config.toml
activation = "swiglu"
moe_layers = [1, 2, 3, 4, 5, 6, 7, 8, 9, 10, 11]
routed_scale = 1.0
balance_loss = 0.00652
balance_bias = false
n_groups = 4
Below are experts of layer 8 (counted from 0) of a mixture-of-experts language model. Rows are named router (the router's row for the expert), gate (a neuron's input weights, with its number), up (a neuron's input weights, with its number) and show model dimensions 0-127. Each number is 500 + 40 x the weight over its row's rms, rounded and kept within 0 to 999. Numbers have three digits each.
After each expert's rows: "comes after" lists some tokens at least twice as common just before its tokens as in all text; "gets" lists some tokens that make up at least twice as much of what it gets as of all text. This comes from a sample of Wikipedia text that the model never trained on. Tokens count by the router's weight.

# expert 1
router:505458488518479533522528493497551448452474450483557471464492434528438539513531488491499522536450481487503421425437537478515502523485441474546496473503460494464540499492499452469572505525472471533496473560484488528404519390547469472479509406470511485528461417559504473484553497507426439507479516543512459466467462548522478540550449480575530516545565481555603515503471492475461412504481
gate4:531488523501492494529451481485501515445512553488509442537530427465472540571513425400521431484513502487542472465497608481571487476538423468513551534491530500522513438473540495488542470488433450450481511482497456530441441519486521542472437464498553441474447611519495542517518476507476429565484511508501499506501451558522463519562446457492492526532480480493514518468454535414447500457426
up4:498542436478498440523572463557547557574453499547548545590555509559498463434473537549541551507471536543500512493425442492478478484536542469429455453484509520503543551541559477497562479508503524486481422552537476513521494544505480505529564520451484444491490474486587498532486531474473591492540417510490568508470415485456547437537485515520473525495509489490454472521469490587478496504498
gate5:469510536526455514532592531568504421508537513465466517447517445533566564560529503551525503507434529447472460481458548523521485520501505541510512525573549510522505472499457426494468563518526532449536551524562486493469491474529512421481470461564571592458586507465459463387480522494460491477507458460530476495452442486459514526457550466520515559490541548492523464498533523461477429496498
up5:503510487464471558473492478489520589525499486567433516482536513508496480488524482514431497462442589497466533463480572440529473512502500386444514442519545462438468506472426514501484493557540507432487545452542579468500502504559456530480503515555501528439464551501481490509550465518532486498516465514461434609543486492488573520487478534493438570451524515516493572476493408442494466478517
gate6:471447510575437468520497563494525513484477476500537443540557455483570548550505450492470504462459500411545447450518531473459483510554471531535475416490478436454463531494485471480480517497509525479463497487473480459519631438493538391504463460522494498545474515487495514563541501437554485508484496562497446494490471539532420528478449506494474514567467500512496444541538518382495444495490
up6:538478492504521467527480509569469507463505524475487488514521485435497525560503505444518465495511578529458569473507492560448518475509555445539526554572479483466510488440471503431557456564470547537535441473459401470493527491490505508557539548553501470473523476552525569536521555503414414526431483621491534507548461519482460526459519442477502515462484525546462512531593468528509479462467
gate7:435551443495489541377498481435584541455517418524539472533513507541512528493530535519545468526510515431433543546448503437552509495502484464519454484455502565497569431499525490531541516393496526413455472567455515496436592514524505459457517508449458449478465485538463505514438494483474513502504473559552470522517504431507513539560499464518513500501499474518557477513504449529501449511510
up7:600534463481558452489538551513515453481519561560570543509527493515474445486492533489526517513556469489487552538515505403459554466507451594484494544549509519518486447438500438440437526541426481491535510498538524520556526461550468477476442499512480482510485411520548532477539461498408564493518545513492419472462435530523500535456498458436532502451498460510527525529563433505486485517462
gate8:470478477466480451474466501469507454475435528612529494559519466515527433501487530484466521532439496500567429453460455467540575484463490584593481493509561528450438475499573517492558505469503558469472525557480538455510506518521533472487498400489530549519422489588533499498496500544537467439546522556568487478490505524539439579601548518520482530503513495518480499521485496508505466487513
up8:433504461545429500401540489488504497495428559489473494426510479473516528439514521481481514471510551523523444459494516409552480511539469535443541499489477471452479474548523526593499506486407556518464498524503454473514581488480496452549424505455461553517517502504585495575543526551447542550413575458535459528485476519516507455532517512532534483480506510501485520543448429462488461469551
gate9:454483497485562473524502555511533493517499538521458471487524471517518459500485487555480497580497460535519500496473476528533498455544490564538507429476552478467536494495521597536580502552539552524487496518443562408463443430551453543465468511453511531490590440477501420529519523574471477433532493454539468475542500429491467499563384495507504470501535534530506510528510506440517445414486
up9:531392541461534580467471488479499492540518524562503445482483472520521538512502511492534529454460463478512471404513462537496448567494451413511494525550518490506397453495460433503505491505493489456546494532539502454553518519466533441512470524495449453482508490483545518497435459447503530509532501561465519558488471505506532513503493587442515544523483352536489439456432517432539515472502
comes after: " ", " the", " a", " was", " and", " is"
gets: " ", " he", " a", " se", " He", " so"

# expert 15
router:598518551546448519574535499529536527478494505573488532536467491519465479518491476482488481488472463521520441495464544511525477514492513535532457474486473473530517491455487534501512487515500514557516502538548524551442520478486472387508616416406560530500466469504458453475458466532423552505476471515419446467438471525475532590476430460521467484561575539533544532459535536481485478530544
gate4:530521583572478531512526557549495485463566553565496505521444523489437558476496482472520468450473508468541450475544459480472497586466476448479525510450480484393489504512503513540508455584495439504494545516554567570407483476464483519443536491534516437499415471569474503516535517529489549460480544496522581538495501517574484506530569514471522480518504546502468494468462528545512517582549
up4:493513536558452467497513450495471526448448518466519532618487459467562452545517532461504479464461508466529493527557488502511447516449554549496535508526544529495470504484496501503483525515397584457495504477486534453486539537551450543497510481524475473495457559576437466550545560536539463563535483427400508450452558509434524537592579458469465486468525499490467496500469487511541549497461
gate5:481580494425473579596545549489480490528477592525476576492482519509444508528486424476531514466529453502484502524482483530509538534448499482460517538583527488483537504518500500479528435488529580554564606540506420495535462487475472476484535504531615528520536466497501476444503520567492453494472424548516559506453469536512548477506500501501527444496515509522485441504559486507475428542449
up5:521482479575493448505492437477533488447498498572503539543473447464540474473455468538439455529529548548481478522557479489466525504431519529485514503475531470472448537463521563618561477513399545483477538549504477514485475488541532456469490501476451446559494435499502508498467453476609621520490490468547580478488562446491521529514489429490526498534499487511536516498527515478536573484564
gate6:505513499522481499524489501527468526533520426500529544507502481520526525518505558457552514497535529552584441462556480490606571490510528464567497477452491555498486544553512566473443518443480558502453471462522516490429487447551503491503544427529456481508501411405523486520552420565502477468471447468482491476491561474504476497536452548463510449542544439523515445479470420513448576540531
up6:523487521512508494493493459463544486488534516512513465502509564548507444476420496500525525538400501501493481549505496452495496497511532401456459457514512533510455519498484534537475550508540488448515501499493561468489545452520542527491600503427542481490436476513520459568526498486497595486382471502506461515565490493594571389554537482489472550553558447470500515531552554517534438531488
gate7:525453545553558478506529441578498539414532552468462484535495466528484564509534513555464480454429457494503531526442433480464472511486504531470473505468540408595528525522470518505594553431413524556510493531542544471508516484476462468472546510421566618494510512540511478421537496494518516486461519482450471448485523469557461451511455473504484507523480477536497526472533479550508512515545
up7:443481494424489433496511501488471467515524485495493449445463496520468515503511474500508462454482646498487449587480467473540513477506544561513573573495456503431516509492450543523474532499495527476480473435423472545516446469456512492487536473430531530492460541496522498534480532572561446548501541490444487460455480453470473474461573499511579462542431529458481562564468456522421502468500
gate8:550479511525474483499460518510528511512436466491481528500492482527515561478499376578506487480432459444540538466514470523429515531494486513436508517508496580520452491513512434506528487497498501482456479501470558463464487520510454481517471521548539538549567431530491444426533471521491491497375453519468440500538458484438527559486482511537454520570539468548548423506637515491474537506522
up8:452518447405475494409536527528469467482472549533482457486432516497454488476485495516499447580414548497532470606498444506496414461509395476489505455487458505510543467498515477527494473482553441553519515465470495544519478513512451473526477521509446498459460510548443467505441482498570494521472473490381526517549540623497524486543496508517490458540468434544494530484498520481543480509483
gate9:589517522510557543530472446499473582478451524438436554511449533413428510479516443531504472555505475495482482501487491466471449443493447537517517494460508511471472458495465520524527435541568545460535501530570523528491478510458489472486588489491516483536466475544453446522490494461474508432604537455521475436497506577502517566450523525503441473451465586534495526465435516519496484584519
up9:465512539434453514492505457480512417587378494580637485472518529443522455550490468508488528518505486530485498469461495494439555526532520452476516517500493443524472467492493466576473433564476520570490478480505506471508480448503476497539460486498529530569566505518457508520463454491457495517498543428507480530538559479493416457506479570527484452480418475527523519522499403490471530518508
comes after: " |", "|", ";", " 1", " 2", "–"
gets: " ", " 0", " 1", " 2", " 3", " 4"

# expert 12
router:538518517521546568502562480494517479510420484484526507593417486535510517541565524452459524506470501509514465495460525479520477498513434529487423516464515434429595491460439531414502595483440496491495494535513606501455532441504498481579534482509538437559517481535495493471522499522471528555598520548441502519439440497500486489530421511518537510526470525508481553517491539501467438513506
gate4:507469595513469521566548523502455525520467421502506535520465513561508600565526522496440527508531534542491503461542504474453438458477502531569454506472492508518482513493460509485439595457432570521538466491513503501476523460524455524427474466486466520448471444451490591484491451461495518495491537520465509506539496507452574475468493517536563520548492429495461417570499580458518514579527
up4:478557466533518522476542487486530409528493497410563507577489512536485519456528512544471549522500530564465439472547500467466409448405532503529430485507514456450522542500478439490440436528416517561569514493444501516496446484456504525498466518516501457586503502472522534463582471453468480542479505475463529519457554495511517503528592528503550561489458510520493491555492480510452414472489
gate5:480482537543504551482530564419510585535428522445500493526570510472444452468442457536493485543500472546567417509488519475540500487514484513486528517483504492498521546494515395481522429518533514566531560559527528471491567484434487445567453466530552535554483468470512465487490566513505549473529585527514478466532450476493465481626522454417486457506524522549498500540502521528495536519481
up5:476540506530533559446471482549448492468391493581465553452518484490527521512445442491483460519485489500502426524537540477447457571474423472535537528482503440525510540501520544508508515461473573469492534536471516440522432553531532488556427501501495386494453479512490517470521461566509527521485395529470548523513519540534551474495458525516507485445497509473492467371488504516523546455479
gate6:452476487470435460480495469489494428521481490466550484576496556589464445487542504439521520578480541531468558535548463510524511493556577577489408501518489510462571503555423503556454507549507451503501484542497532417487537471464507524517566406453471502501522489463468545514525534490427502517519469463451522506512436467587519530601505473497501512493462518488511528543475457458488493532451
up6:464522436508513467479488486500531502436478478467445515521406512505439495522427433458530507511472529499499472528503534484482487475508479474578412476467531516513499477521469382500538544499522437494444442517552545450535372520528468491491487464427485505498483498521525468484459498561571562486526552441511465507469546443528503532561546445492473534538496469562399553490520487531453551494538
gate7:529551507533490538453490444513488513512522465583471518585553565486522537502440522540462494517392571451544577514518491571557493481506517511501494551486484493469498469487453482531571582410417480499550491509419497481507450548531497489496487502562529443567454461487542485446537479513504549579467525480420469515459446419513522460480442508491512495522474513523452457547502451497503475524509
up7:483495500513484429468492525477460578428560494541474570483570480548501502493519478517466479480521452404499524558503436523535502517502484458452439468529507460533524463493499471550477473492450495451422540446579549432487475527427468456519509465521489552481413515477425517497496411489507523437541495438465459452519444531485464500482437511512522483470533439549467532547573475439555470497457
gate8:497520563520531501513539519440472507495444532528499598489497564609504524527550517518519463439487430548513492509524574559485419402520481536494465538464501484521505477499502475559447519469517527599493482483573479475518482437467444540452510487543560419476500484451534494534475512458418541510541503520558458482491427553524526575444569526537526539509465485492497530551514501500465504525461
up8:478500575522555483533580455508546524460553463497535475543435499540506577504547569442497448486420517489485532526495516479489516531496486487431465506506455512534473527473518484504471509468468477517472515509546482505487485468510501528429440550522461543465527454492505563530549480535508460453559561428436498496386408451495524515459440520513471487451571596501472449467481540482479420433475
gate9:570539480467542474497541569497473495473503534512520512490450537543458425466481572494476489500456456460425505531438525467493499521539433479441492474483572438517531465440490506480525459476493558540502509531496501510486460406466486458592476498478501497578490533503459543455543596571492583510552550496491502447414530528560434506398498492447453476473469512541524480492500490513524433489498
up9:535459454507483474585463516450510519564530548494566453475513432527532606479465496526521539496516474448496450499545477502492558394551533454528556541576577519449537542552549476528509512556535423482511457530490538462584410506471419554490532472474504526440487535484505490512527473506486527511513496444533544481462560474499503487487499564541507550549571473493506523483447519504479442499519
comes after: "-", " (", " the", ",", ":", " \""
gets: " (", " S", " T", "-", " \"", " F"

# expert 3
router:525501558559502575541510440531584534480458563505520519554461439582496472483553409466502469532494418537512472471544488444520482525504481508533519468542524409504506449464492492498516530555497510531503498482485545510524527546522492489607459448420484470420521472582622498457499455527483504562495549538508505488479479507460497519469463524549553447512537500504529536476574485460455482497474
gate4:460533545534489539424555543591570536524476467538447465577448524532492449515477481515469528533469519474522438456476519509530462494569429475483500521567593464530547464455512543498484538490510468549440473510514492463467487498533512495593551538477513503369499528535441516467499455472438486454487494479526480486582521511485536521520580489473541535547528526488511533488510568556566457511516
up4:475603558500572508528495576470499519507502475527495452483465502476502585454532511517411567467491468434547458519557522410466447486513458452535489501519519458455480497515508474501499510498505509570534412490519571451517444526461475527459474467534560547455517513456528505563567440451549540533528535512430522465509551534407533463459518506501501507511559532506508454411536490480517521452506
gate5:429446498529514532470537490543562519549468576562515460560565473506449415530450504528502518492499552527510504434532478426579510491533479486498471505538414492459484484452504530519492589506494487512523500448494553487484477443505557540556547468438533490459486497545453489465450515504471493452521438453500448528531493490467491549558527478520564517474489621469430573446499498466517461572505
up5:489472511489536543535529465465571521473540481565472520492427490438457449481592488568483524490438604471475511555523567528505496506486536478525569527504440494539510525519538470542598526461486489500562437487515533535503465523474570479483473507446516472518572529511510470509501501495506438497521504488595529419450481486508504426441471493467525529554495539560476493502439619500535462486462
gate6:561541434512561436499507508485581545483501554484440474519422505535553452530510475480477510492531466484438469490551553502474535497442510542487511439540505473457454501503547467522557440475483479471526416495530540491451534508475523481556532530457523465484555461558572524442486563538517517484523514477502520440473450551467511488504539522629495452512546422425445511577460488517470442465512
up6:526509521536514551546516489475509592521526498490492488467530547458501454530508485492472521409464520511551424415435493493539528495513490545497502440534530518483532530563533453560524467514511484471489475445474500558510493469443492457462522447501434633501506485512458453520486541451552480494507510525532387472507575578466475501454543540486443475452448516464592528517515493430425514505499
gate7:536493541531556470518550508492511519471538553424513456534486476540451540489459511405503427510529509494471512501477432516514555542516466544539544473481527507486517541498507520468454551488506571525429457510489554515491510507575412421477533479470546450463569526506515488445528568571500509529457495524486632508495503504507453500504515583503430500508537519533452464523532462491524466419403
up7:482497529442517465539604524512498552570484514528441531500482545501525478511527490494477504444484480568482508545544577528539535529555531431432509490515502500429466533453456478520485524492397489482518440484492424444508486495524519538482476490447472417523434535594543484474530506452430598380488492463478480483475508526530541463495501504532568496432486490521535478476515578492477520504516
gate8:546497511538546578492490509506542530491505413510469459477511518489488490512504494534441573556436502519551548537509499483454437530467545428543558513604508444532439463496501556509454466443531505506435454542531447531502547453532491462511518457456531492487546486567532512509477435558524541482491415560477477488527475500508568536500430491522408497480513520560436398461489490529494537521466
up8:603555466480509495530525484532523493510486497551538533484555456531522546513510530495537542482531440568433562461575497485539509555503521504514495457475575547487418519517545565509553440448550455483494485478467519481515447473531452443475521500506492496579561475494487574536450493577526493508481472498497501576396450416434520443529454510543513479487488501472467555547446523480557453511520
gate9:557467469522475480533547476524517468508460467478458558470566510554515503399488530481435470578418414495512525540467476397518454536482518541425551529462490517494456520492522470507518482514507558503542469471469424461580535478576535452461494434461536488458453416506518530466483463461441513539516482517492534488502520532518439568499537491557484542510501569406491496496502463550467523494509
up9:433546487519427533486470434525523471498504508473491529507520496442529479481514552503501539566479482467531514458484551407440532510436548396438539483445597477484445554500497479494477525523493458484480452422517557497511536512480484496494468455544485504512497459540505511418466568505490533475485489557539551502569533474500506542523471491600447467559548484412430456536510445527478509510429
comes after: "\n", ")", " 0", "%", " 1", " —"
gets: " |", "-", "|", ":", ";", ","

# expert 13
router:467502572545462540553533502537530490509480505495584556519470473579420506485514508382486480470462449441446443491431517528506441503496517506472444500506491478389524477496547488479518483441472493540534482512457474501498509466522398503515491458485545437473478489465477461482454445550490512501563530507429501487451549579477503447555516531585512537543528536506481506470532534442407475521486
gate4:511538496544507451564521451535484601451468442482499489470417509549422502567484463508546504540346507477500474486528546525500469540491476472433462560537514441440478487477495410537547474498512463486534475579542498467563506544468515486500538511478534471445513541474523490473519509463527490508547510472496393517457532477544524486445496507490458433510528492564532524464541483452506497458565
up4:561443536457482490474498403474469510472435486511523531447475503549485493496466464491463567501545485484512527518512564524513556462467515559584534517454408443532449453405490529501517549517481512445491509451524494539585550534507471508495508500520458529425527523487510460450556517460542489505470488549567467521512523434483493567540559540470462470482491552486388507552491527584553496541521
gate5:459535498532551519478512485501517496514468507522547462487488532538432463485451473461496508413431554521471403534527485455555467534485571500455497513513470460456423473516448487467549484472520561543469483493526463459475475463490465564504526427440527523406459407530444530531426517470471539451548480468412464472544561525556575464538520465521455494477502464493512567464520539489511536553507
up5:518446540435514508482515483603478545490465405379520555534535509493523496552495552566475485476545499495458481526481538457536525510517491509531395435520479521564448444493517518539530534456480515476468509524493534453489566539439529475499495522432465486591556462453564500523505495504483453506485456570483476568515498421481413493499518473476492468543507514481528485491517499512468444593539
gate6:555536525424484568494514552435454540551509449552518528526486520501490510507441428469477443454537565528489505456408440500481552468503506467466540514457512494452469485511499438457434544486473576466539471513519519552454427466474439501492517498448437535503507435502497448478517485523483520474518510466434428489510454458561505537513492474563511430498485533508492457374519430531469550518465
up6:526512534476494536439595476409500463479611445522627539491460546526433501497527500517448577513486592504495543469474496473528536506507477473484526506532430465456569545448567471538529481499486497460523468527504475549505504505535488554510513478512495495475450466444454543467453482503525485567549423507510434495552493514506530496534508508529542473548522462491450480456497441493446424574505
gate7:492537423475506466528492506543467400506536608435501511469499435499478478540488466551496476480417503518504508508517484480577560496524511560516497581448439494446486508485501560480477453495570526494481496445451451428474525519492436424531483511501520494550530468531525508530490478536514479500608551423452529429519591489466507493515484475544499533519554594475491535461477496499498564491463
up7:379447569472515506503477504511508496517485473477493502388527531602549510472542544475466479526507560559441538546482543465493511436530500480477536522572442439517549499519527469530475489634527459520457492457417518472471476496407506513506529483420515474505566477520469494466512493483494505562502517522556469436519525499489465529551476516492537507572411514472505480517463498549495520532498
gate8:533505557513464569510483512555528555521525479540502462509532463506496471426538481483539564477500463425544493566490548463503422519558526446493492475489474512435483547458506514414500495433484577482535493532420584591504518460467509552497506478491529426522533484514471434500463508539503532511466500487562462500518498476508487508497510571543585578502540486570496532446549567556479479475585
up8:538506409480535452466499425473503492524515443528404563468497525527490522570450482522494509509480507504463415496514517442479499389524524548488549521488519542496464464526453495534485596487496522436478511529480455545490513466473521531592432538542503471550499505490543551417514515488523540541410480468457508583507536482526483486440473562507527556488450476498458550490483480548541526578461
gate9:482488511545495550520525487438493547559503479488501439531508490508534529471622437503470541536479471436522464466565470540508459422571512545481551547553538525483492516438467527486506509537503443456515430550550528427488542503497476437393514430533512483435449456486484501512542523499431476532501460497459559487428546493434528483497522539546519454469527511491550444515556543473534545514451
up9:493539482519448465505563554481515525536447555546564466538459476491495533501512449532483493544482433452464478459540526498492472499505540480526520495533525497444467515489516483498567465561506550448533522553517469450510485431521520484462491489462526486551467574391484493530646556467514532489432539433441495526496517418505511528505500561507505519474449507394505525490481473542406458532549
comes after: ".", " |", "\n", ")", ":", "==="
gets: "\n", ".", " 19", "–", " 18", "==="

# expert 4
router:509502536543483520507525479532501498439424543496493550500427435554493507588525460505446496557458445473465458488479538517583508577458558503569488466421424494476534471445472589480538584536495507548536459553490520452509582476540426497509532490470487518525487454504533456474495508489505516497482577588430514449443512552523484542489497526511559554513501569517481478540459507515475473507527
gate4:545529534461517508515468497487512476466554546561528545488512534445483517547513495532490529568502518484468465546515491471521410512556486500470509512405528449564436466568605382471558487523516488545487511579487484522565502468491486516438537522524530473509538437460508428467459477484506540538475557550410492503487475507540474518442472611520489503476496566458556509541508506521479443473522
up4:522460459480456495505520503448498497524474461506586499551500522567512574484564490495450481471610503415479498513544562591433469500443504473458497525513536416514458558470541471511522540478488452469547561433529488468489561507473441456480493445508473463416444486540568509523601502527466514536463487463531390494486518508538487499518491495513520445530456472465539470545532451512493525492494
gate5:477517511508513500539528533468485561537537494505477493409454496497568398522481564495494430509500468470502495481549550509471555587515498464519535487527471487448451597547477446531491517619449467460492489594510529525482514572451443535549533469561583450514442449470522518535487517535463537516554518509461563507536494503522468472552486518512520543581488520516524468462470524544541553479484
up5:503526470509505541488469434504579485431449445419547529505452470435478498514432466527496486564453465460561512495466573512489492551478478463530487440531509451479538451510514489444456498486439481539524520554528494412502575487455566526519449555520502578559515499533436568481484531544534538485494514537508482560409553491516570505523451541565495511480460513456504527545497485587537508530526
gate6:482477560488453520488490515512532462491495461460521497531488461506570500520438466558463505526477538482535519500501536563493475459470594529462507437475550441483500524593547561472549521541568523513506516519509469472510492487514463490508484417479439497539517451491536481413579480494470504410527592505468493438469553471488516557398590481492497481421515514579555525488433533505475550522498
up6:504426526502496478469503489507530515537465455546469509508556491431501491478534429419511474487503490452532446517481487498499502531431520594530495444496521484516508429573474471532479489493465432488570582544519551476491420471584506468486498506545482514513559438418402516492558520506524444429497507563466428475546454445501473534495530502576542445523520527453552518452506468481468540539480
gate7:475549556506481504471531487504526430535548545471557454505476475547489484446599425478471508423502477556423495487517558511473515511513573490498533479532512486496464557509537556496557506552511474509505562488524455488472496478499474389466469462536544519557470431411506508477500516484530562438493536521508553461547545487439461490441573468572517512435520534482460505540495538546533425552538
up7:533486492495450511529566510544532537521557467542479501481508536476505496497512428457502491551456610538480538515464533456522506514489530567438551458500504495521439533477492463512530620482515542425405562533474462552443467534509447497587501485557510456539458489500472530478506460527476488539489468470486500507498474479424413575461583519508511540513504483461528455457476394520502463464494
gate8:482442505459477414456481516443519561512475547466507462540525469451485534528494521503462501540479481453523571511537514528530496508455466516430462478454422500454480473465540451479548533474527553541414421445428477509464603536505551496487502575546469484449438438464537468452531476477448533501557458463488450448506450567427530478526504454546474497531478557486441515553528525503505519492450
up8:407564513446523517482525522523445448497538480561517490462501474557483531509495495473601498492462530422509535497455550503506510454470502401465473425491509578484576494440445493479481529536507507475469564500560432423536475534511414442487501496561456530453484479519474575447503542499477504513439483420501442516467552486552524530471522528473564427487461466507529525483481552490451505503487
gate9:535516561561535521464531521479510450446491513484506458573463498546526575454499537470358491540464560452479457464552518528516524499519491450444499521421437500440516560487489490475584551479599591551535497539477499516513533566496508513498533532504484534525512437570538477469477517467471474508555436519503545490427503493506472520549558524470554553510507533464468537537488530535504555507523
up9:517449477496544597451516547540512479502514489494532505491470515416596503493569529422501440435491499492462583458418496494536556481483467470468533492495453486580516433512522515480432550530519470495512397494461455514512528513539503565472436472447525493475522479484494415480493568461547534516532514465521543432499533426452466573469475531476558564528490523467518531480489478512558516504517
comes after: " of", " in", "'", " the", " on", " for"
gets: " the", " a", " The", " his", " an", "The"

# expert 0
router:521506551556534530493522509468516536454461554522498554605488485506464555531520404466518473558462426485475480485481519450529498539485515524565455458500490442455546415489464511529539550503491473530529466519456508582460501437483396469485503474528481467552515466520564455425473475538502505519515534525507530464458464497571605497484473524517518461544498500512517523498433528462468447585579
gate4:551513534504545564491503402457476520461431480474484515496516482426538546504498503476510444518574531496485451456469537477553503497537546475568506476536498456498501523479549492555438408485550486529549482458438485547522568513519454546538494547527556500485504564539472524479468429494522554461505498477523540491393442445440564566538510514494548548516528468480529453481423529503479502584553
up4:478437453453518559445437549511532523462428566525515502483529486475489498552464515473488523366539547479506501454494534509545527502520514559430451473529511552484475523466440505529425530471446538495486468480578535500521510562476523488486497508424553570439496520463477465499450457513495553498416554503484495475473589493528490452523575489497524535519476443516466475498428525575449461550521
gate5:452529557412467543423520469582492495567552504488446450481539472501503551505518508518529458528479585502466483485501452584565526522501488427445467453487466515474512476550506518544489511473528503478497501470474539542419518425530566545427519483470469443541517530494509539448479499524387517496568496498479561610491477494535494511501519475448566507474540511490431553484486501542449539471485
up5:486511529547497508503450451512528505494532449461516479547498516531503499488504499529506515542405472510526529542580481541502442503531496410521463497479503455495516421537550547481465523489446516503496460483518493457547502587493560495568489502495509494501577556481442486530534453523506414336544525559557495496530559480467505435511518512499576509559507518431460548487470559429515465486448
gate6:473549470570503520458534525518495508526535480447573508481473462476459520551500489478622441532441428532484513452558480594519423489455491570489494493482508515452484444476514437491552458446492439492492541483481512510543588557468501517550461467527520470509495517478476430507523562497512571483489491522449513518485494512426457549516509453465523552516459433495459518538508430502520497539621
up6:520563518444537580474538488559434553420484469498576506533528521472503536555508532514534473509545500511527498448511513486455441451541448479460544512501489478449503519470561493483490536453439486511543426499466517544478575475424451502451515522460470483505474468527490453497528510505483601468469496474529499486538543479471522475501478383435529532520470586506438567531431538463558553475560
gate7:492517536518585519478465500465509525484493510440536492505463484492421557543547518433465460484584432553498502541485521462462494492413551476483484480485462439461379488526547579455509519512464429527482493474509504500469523438455544532460484487428464422523550487562462540473460470471595511523515515476466460539462505570507516507519506434501514542494483504569502522527425508492405536512514
up7:494492529508488497514536496505440466478443563517494509465502514457508531497493536400537536536440447524447522524560518517529448557430543541500511495542497422476581596432550512460516463494478459504509573404509519476452468460563541452486512464451494533475530500518445509474432511509548483513460468506482531494442564567502567449490556481481525513456529540587508481552546469458481520442561
gate8:533490486500545498562461531481480501532482485524485543411561498495541476477524505469522492450422478482455485484500466463434507442522494470484520524455526462513476567449485470459467487550455459434513453488557446518475499493509424423542418512442475506551473480519592438526423453477506467498490554542489524575553470440448488487505484452519462400487501369509478483530468448499510535467510
up8:485525429496560538528503501459466534484528503518440522430526534553508428516492482461501455496435502521444487532436518568487529508519504440476496485473466510578535450498533516448480460522491438509552474552494507503485461467511490542516530454525482513562428463445607432499410540536575438501499535529541426530361499487496478542451502485508500538484567489554461529529431495528526509508502
gate9:558555509502488516409492526551489484467522542423475488454467504596427519516500468421546529501519494536510488530497505507513409491524527509486508494522438560525497524499507524433440460513536513514538502530474537509456525444424444526501518591492469453435468478469569526522558557418588450531506564486476463452470451474558526556462440496464495454536533530510561494469492529484512479501578
up9:470470534563481505480499442457437460402524535431480449498511500537451506460526470459527459468448411557496482475501477474474539438564527542543507512447543488517489545418593396491499507535564476457533467513446481490527468479516523472563503500496497544494458414560491480539509567491524501427468528534467453467476476516518532533514504542460471509512484516422492439474442470468570453483448
comes after: "s", "ed", "ing", "ation", "es", " it"
gets: ",", " of", " in", " and", " to", " was"